Weights of a small mixture-of-experts language model, trained from scratch on English Wikipedia.
Size: 8 layers, width 192, vocabulary 16384, 75.7M parameters.
Below are experts of layer 4 (counted from 0) of a mixture-of-experts language model. Rows are named router (the router's row for the expert), gate (a neuron's input weights, with its number), up (a neuron's input weights, with its number) and show model dimensions 0-191. Each number is 128 + 24 x the weight over its row's rms, rounded and kept within 0 to 255. Numbers have three digits each.
Before each expert's rows: "comes after" lists some tokens at least twice as common just before its tokens as in all text; "gets" lists some tokens that make up at least twice as much of what it gets as of all text. This comes from a sample of Wikipedia text that the model never trained on. Tokens count by the router's weight.

# expert 118
comes after: "| ", "–", ".", ":", "; ", "+"
gets: "3 ", "2 ", "6 ", "4 ", "5 ", "7 "
router:154111136129148131122097150119133156100067105135191154109147152190077111152129143108137110137112109110145136145144122137116114103098143122107139065117113228146106132102148110159140133113115130159106117115130124115170113184158137109099152176152155121124082131135099170111115101120118130122099150101091109159158139103114097162139162114126116151090125123137126120145108115146109131103130136096138144122118142154109142162111110136160120094130158115141120140139131148118115121144071105149150107125102148147115129131138085130125106126102096118095103143103096141191119115170136119137
gate1:155120183097128135126184120148132107149055083143117095137139181155132149127096121104151117117098140105145130117158115145147117166118165122133133116151153169089112139099155152186094134128094122130108077097099126133117101116154122119138137120140137133129101129105114145131135086094160128123099139151100109102165110128121123096105118133184138149116150113129125123094072116133132166102112140151125161114138183122152116123128122101109113158094118138161070135135167071130151113149137155128111135139074127106157117120146139121111113157113095134098110157122147127117112138117136131185
up1:132129180123143104155198134154127114142079098132116112149122151178156156142096152125115121120085137128142132122149096129153100138133145132122132110153160172072094164106164152187137138133110110139131101104084119135107111123171100113137153129132140127117084115104108139111121107115137127120088136157104142105174096110116134102117149146167136132135126124096126112119067123111134161084105119150130177120155189099177110152145130074128101137090131139142088140135174089133145115147130146131086122126097145118146094123148110143134128152125080127125106146142133122107112148116118130157

# expert 96
comes after: ") ", " ", "1 ", "2 ", "3 ", "5 "
gets: "| ", "; ", "%; ", "Hard ", "000 ", "Decision "
router:131127156103149145115150133112153156140084098173130145141113167106103139132189118104125091130159141122118123111139114085128105110096105107137142118115115137111088135076134099136123169113116160105162090196085127118159108129139144103131113121140186145135094122103119129122165137137166083097127157108144109157143137145101148117141106113126133124120097117170164124146151138160093146088146123112131170125128141172135099125100134130159134109091113155145122155147166133104123137121105104142139098151065130147129109112111107144149082146141107137127117173138110127192152106150161146161
gate0:130098130120099170132111099167077103108098115114152139132053141090097153120118119107110155105140157136122142152110112142111157114134102114106138164106129133086104149125134097092101145105053130090123175165130135124129111146114075121089176136115094150121114165131138137124137119122162090143121132129144083123096102134152105114099101139116103115118129131134141159131174187175089147112153148130126126088132129123149147181153173111176142106122121108110144097128127136148134126120101151127120104123147143134125094151144175113138093167104135106134141104141106110144132112101153133113
up0:113105140101143103139130162147131128124104120184109082136144105107106148125110138137112199135111089136168148137155124167126169082142158164150139126164138131138149188106127119143116156147100161132097131123126120140121128150132084126138130104113112119073101132164092109126159120152090089132163111144123086129137137133115164065127092108126110110104143128106103139142085132102097131196112138095109171134093088156125103122137128125138084131135131113138122131128103141127146132102107112112139152136128069128127132121120148128087093120130138140124077148146085122090100148150093133123

# expert 135
comes after: ") ", "\" ", " ", "\n", "DF ", "3 "
gets: "| ", "; ", "\"; ", "\": ", "): ", "Luc"
router:145097146142131124101097137089086175129103109155123168124132108154121148133182114113130098128140134114114145181126107121136120097110140127060163111115108130142107090092127134107160148116110124115111093156144126126173115127145095099129127139147166136150112151115124147129113141144115115136110152127109104111119113128126065137129098127129117092092129133097171155137144110132111129071153142084114141165089120134121110123087148121197119061127109171160092136125118111114100121121113078141206109147117120143159132153134100114117094122137107130146126149107118096152159089137123146124
gate0:110095143207139121115110129145134145157139113122137095094139143193135115099132070137128167087117131133130172058126130153148136131116111098143121058122135167127133096125152110118131157148153144125099115155117093135174136117174132146112118121117139085115115136148106152113096121148166150151104101151121151127089127116104120103134108147124145124122142104120119137122131069143156154064139130116148121161142131123121125137122144111102090126128092120150112128138141127128119126136094074147159088148128139136125125116105084127134154093130108133180180137110121133174092121091104106137
up0:122124119143161125125141114112129180120104136123112137126140103156171118095065127060147140104129121101105131126121145163102154138178123068089097129112130118141152141179113165154151187099118109109130106124142093115157115124138159151151155116134114107156122124154113180122141134133155111145134120179138154144126145128119103126089109138149148109122141080119145112132117128129150128126123146133160121125159083100133110170113115122139173112120139124164087140104095116111124142094119070121113059160084107128179150121153073143135131114134151150118128129117146145142142131123116092170

# expert 142
comes after: "0 ", " ", "1 ", "2 ", "3 ", "— "
gets: "| ", "; ", " ", "—; ", "0 ", "–; "
router:139108148129146149115124102092125122112068127149142152145150115147116134154142157091160125144149109113157151127153117149156131138102046092103155114142115139122099131099128096132145208157130110089136094169120153102136123146124131129167150156123118150172111096132122148136131123116121086095121159139112137204143144157109105146135164116123139147135109121133171143149121133123106140118120127103145160155099134202130105135074119130170149104096123181152114143107105121126113128136111087125119132157118108144145125139125076135161090124128090126109110137127115123182137115140152138110
gate0:141092169184111137112168140085105095121140153103122127142120140133136117131172119096148126145130125136088100114129127136132152085133106174158125123109135125086121104146149114158117147166142114140131136135108148116168143157125153164080135124163157146128118134106147140100119173170165046135134129107101112166094136097157171137118138137122094165112094125150131152066107137111168123083113148132138139121133154126109141153152128172112136143109096117119126173133145120156111156116102109152113112147118129110124135104169127157144063117092096131115148146094158124144119117153162150101
up0:134101106141127136139136133110144088132094123164117142191109154183137143097139149176121124149215137135130123070106125144110130075140132131167172112134164121119118118119092151126119083093147129130129153120117149127113131107135062119106114140091177125164085122143102156155123139123111137130140079128140107113135127145119145097104150123113133127120137110151110107115165099161122111088157100089126094146109104160111136138155142129143140132145096171140120162147150131126179130114098151109170131135138114131106125139103143123096146165132131133128189145097110122151134098090120142094

# expert 11
comes after: "a ", "his ", "-", "'", "first ", "the "
gets: "his ", "a ", "her ", "first ", "their ", "time "
router:165090170155124120104162116135101153154117122142129125093150083158120125127151120116187105136164130061128127181126123130091156109116117139114132120088104148117111099106151076113136148123132097155160111132142129091128097136154127101126131126104162151124095134098095147106126110128166105083096146124161104167123139121080115134110104085132134099122117104134127122165142153132120144111155119126123124100113124158135178125127129110177122109075126128163122176115139132115086143148120119154163111186127182113144115118148056147093113103134114142112116160134110143141150100131123129117
gate1:135130143149101108128141142159144147171115135081131100135103123108126144145111072123145151162122093167082155122118137132147106137108116094178136144155132135123137145136148093109144212074107157105139065119152118146149135127158086132079098130149171121124146159113120069123161135135174153138088142103132121093138120104157132096159129114126159113109096140103142157150106133158134112121141149114139103118127125139136113151185125160106129141129080111095104151132145129101122149179145126107140134125142147146156137116120152141142088111185127082113127090120152132118160124132132134134
up1:106126052147147117120161118114178108150126138129096123120122099129067124126148142163145135118122157061160089097140149144131131161131136159129135122150126116104089105109128138188143114114121115155141139111102137133154139115083144110164146126131160106172112135136138162122103111110107092102145181133123135112131125127113162134108125125129105147184107081152127151133115100144126153167077132108123153091146066127170116093116127102136122126118134124092128115114180110103133130110147146149160128103140116116114180114135146191124139092145094162161134148140137141141118093140150121124

# expert 13
comes after: " ", ") ", "0 ", "1 ", "\n", "Votes "
gets: "| ", "; ", "Total ", "^{", ".; ", "%; "
router:125117134125111098102131147129084157129161096180138119113151113126120124157220137096130110165160155118162126118107134137141140095112105111100121125127128161144108099112153121163107205104110147121120117142146146102133088140136122111155156147127180132119126110107116126125153114096098087098126162101119103107105170129093101120115162108122152154113113122136117115099140121124123124101136130095154159128107098138128131143098119123186149100060118171135105133132101137113109131146129097115134076121128166157129138097110136119155087141138096121071109153118095153156164111134104115140
gate0:129167137099113111138099126143102145079154090168127124146143152145139153156178126114168153133148112087168166152143143097116124102102071074140102139119140114125125113168110128124123151099139144080122155095127115094164124145090124164125090148106100134140115109106123106105139129129117099083127121138091169150101134134115154143123185192113128102155157123129117109106114160090151096126143136148152140142141137112121155102099141140141123150126115117153112147096080092148118147111122053116123142138129127152154125110115083137112099116109119103108104131111155114155130099173126093124
up0:159095161112170105169167112151139169093121138155066142128127168132114166131138111122138106101147144147167136090091140140123159109105148120147178141137139119176148124135134109120134089098156128142106117123136108174118143127091135183102124162067098132119113116107129128165168111158140150127169060142096153112122105151138113082096145151138154134137128113143124167118131124113142153085134162172095125125125152148092175128109134154178127103155154107111125138109156150156115177122132094135160145131126153122104101117111130101114116145132120132088113135133130135131152134147123147109

# expert 62
comes after: "| ", "|", "/ ", "; ", "–", "°"
gets: "\n  ", "\n", "USA ", "N ", "BRA ", "R "
router:171108137131130140121126135119128147116091077155139184110131143185089127105150133085128121111147129133137141154101099127142102110114113114118164108086118178091118124116128099121169128127119126085109114137121167116177087164126096147141120158115141126134094139115089159133156109140151100111109127121151087133129141178139090133106086122145105112119108106113114142170129128149095137117120150090139131126099115177118138168143134126150108065120129108126126150082134129141113128133088106150136124126080164128163141108136079114132107123118111129127129137127124175170159079194165118109
gate4:108103133089133104113081154124127100126152147118117102161109102147093150108160146126108105132141095172124163136104087179119136140158105132129132082092104132140116135104129139156071141152131146146098154124128177097130146172171112105117122145109131127115114101148143127124166198186108124151119097127113096122164116124089111097089092163134161090108166131107118109156120137129117124132162128133102119133111112105088152154133112140131127111151113137151116174123116120133073122085100132128090140158119086108128141175166170141099125137108127130134124149121127127102106107159160122094
up4:141111113119109108152102138163119139096084108125127139153152159125092176178123161113083123136146140145152164094098079143139117150146124118148153124117127164123114164167133122115114206155102119101078099150140120111123137160115131143112126195114138146154119126131152112090135126142154138143110089141125121099120112107122133119125093168149134153119153124114156107091129133113132150133154118091127158142112090145144148091111080146174157120096128076119107113170117107103089106158100150098118149158121125133090122156136108127108121142131137131116123142154131207136124111124171123105

# expert 116
comes after: "\n", "- ", "\n\n", "\n  ", "Years ", ";"
gets: "- ", "• ", "\n\n", "Born", "Country", "Coordinates"
router:135104183135152118101127110121119145124121080167173130116104155141119111136175149159119116146141124121111161120137131125160148082121134111102144093137108152146101039133126139128137104122096142134167127156110147108160107161141086121116124119136197154111106137131109159073147063099144095108115161111125132142124155149121120146117123076180141103113132134152134119125139122145079163074154159128112133127112112160116112128108144126130089094096159144152105143098149114116141161111139122136156123109103151137128112116137128137131114093164147176133155140085130145117125112119140097168
gate1:069084164062155116143116110107120178115119072087114105142125143141150120127109124147125119073083161121114151109124134193122122100140129185141136150124102121086137100112142119121137125165116142135113145148107134121117112150139093178143168117128130129117140119112094076135127146113177122145096157138133148118135141148112119147151109126143151142133137136115113075143118139096110104114107104123167146143154100155112140125077132131171185123120128121122128100115150133131124170140138053102137096148151138149143098113137151150154121116131175148140120127094133163137140154126120154164
up1:191173110131124154139115131177127125143121107148093153156143111092145153128137067150101121094147116161130115148093127150157115148152091076096090097154122121139112153088098091117171108098130157103128115088129143117107148121088149092122125136106146161125080151120119119147130147133121113102185079148145134134133127126152131141112140151118135161149117146138144134137152154138168116070140096137088098143125128082131132116154167105111105126109129144157120136139123119117127126156117139158154149135144109116142158138123145101098104106120122082064104124152139125129088135120132091070

# expert 95
comes after: "as ", "is ", "was ", ", ", "with ", "of "
gets: "a ", "an ", "the ", "A ", "one ", "first "
router:165093186117144123098160109116121133106110131150168182125123092116111149149166143155121097111182105101116141163116133172119158113116130111095177120152087129131111107095164080109147137127130121151151129165125154144144079145140119110131150156151156116130086137130085167124125122126098114108109114132172139126128173105135116105146140116114121121115060132161120132146146162116124154105156116167125153130090134150154140139146112104144128132085159167160147171134118113110116102097117124140139102137070119166147099132158123141105087117147126133091110153141118167123171124141144116112
gate1:154142166090135139130120131130114151151109179124151137149109128110130127125162084153156159166139155133117156129122062137123145111122132160098126127140101144113116174122099157179125111106096135120136113139121148106138146131133134139114160114115110171133139118121104134093107130155147124084111115128081135143147142134099153135101158120139137143115085167122142067159091146088059142121157124122124160085124124124171109151138111139145106217139081131109105121143123114120123108138151133142106163103055110116119113136148144129113139112120162107133148149165124142120099188117129124110
up1:116108117158068117131132173117114078088165084128126131119159125117139122150103160124107097109114108146157103134156165131108071128149123130173103134112128131154119084147111117084125132096168125182125138151118097149135148129102129146137123154147134110167145158139131126144125138117147140198134146116191138149111105148104091120114125143125130122131157101129102154140174111183180111120118133153135122151113127130123154132108142118138129088127164123135148140125105098155117138102101118127159152138152185137101130141122127138134119158115073111164102122113111123134153048123133155168

# expert 27
comes after: " ", ") ", "0 ", "— ", "1 ", "2 "
gets: "| ", "; ", "—; ", "Nominated ", "ived ", "ander"
router:127107157142142141118107114143140146090116090162118154133150127146125139130174129141116112132134115126098156148160091151140122104106112093077158110138098139127052138081143119155167193125107164121142124189107130111161121163129138094132135127145157175142082123109104126128155142145141099107140146104115115165138135149082129147123129121104122113125067117117193164141160131116095148123164095116131141142099148173129110131106129120174122101115125184138114135138111128118109124128115119162134100147102154162094105136116113117113087133134097114122127166108094115173172127146127132121
gate0:083152150132142103096114139146185166133119129152109144134113125154112128163143117103088166113132138101116103126121130111145139133124101126147108107132091117091120137138162117127122185145091104115160117137118125136141130085136157108147100125107083109151134077145133071133150152122143104121092100154118167164155104155136134113129158142142116117157098145111094140089119138143162112067173116129129144170140155124145123130094134150179150146128137162159128140148121128137105160085019137139127080123134116148109125116114111096154134111114152109117127127135136119128122160126147086093
up0:097145103181111141138093133129148116105139086111131134124119103170108138158163118133059096127118125102130119136109113149119155128160119087204156127098110113099107134153146100135106154110129094136136143116112114124178103078125149138111110120159190124148139096117126106158113144114149162140085117151140145156130169140131152143138138130154145108121122175112124152085135078129124156045174122116096128137132132138124094097184106139116154125136130136106155120115119161156126131113097154104127108092103087162115130119133111136149113110109168160146146154127130148113144120117106120139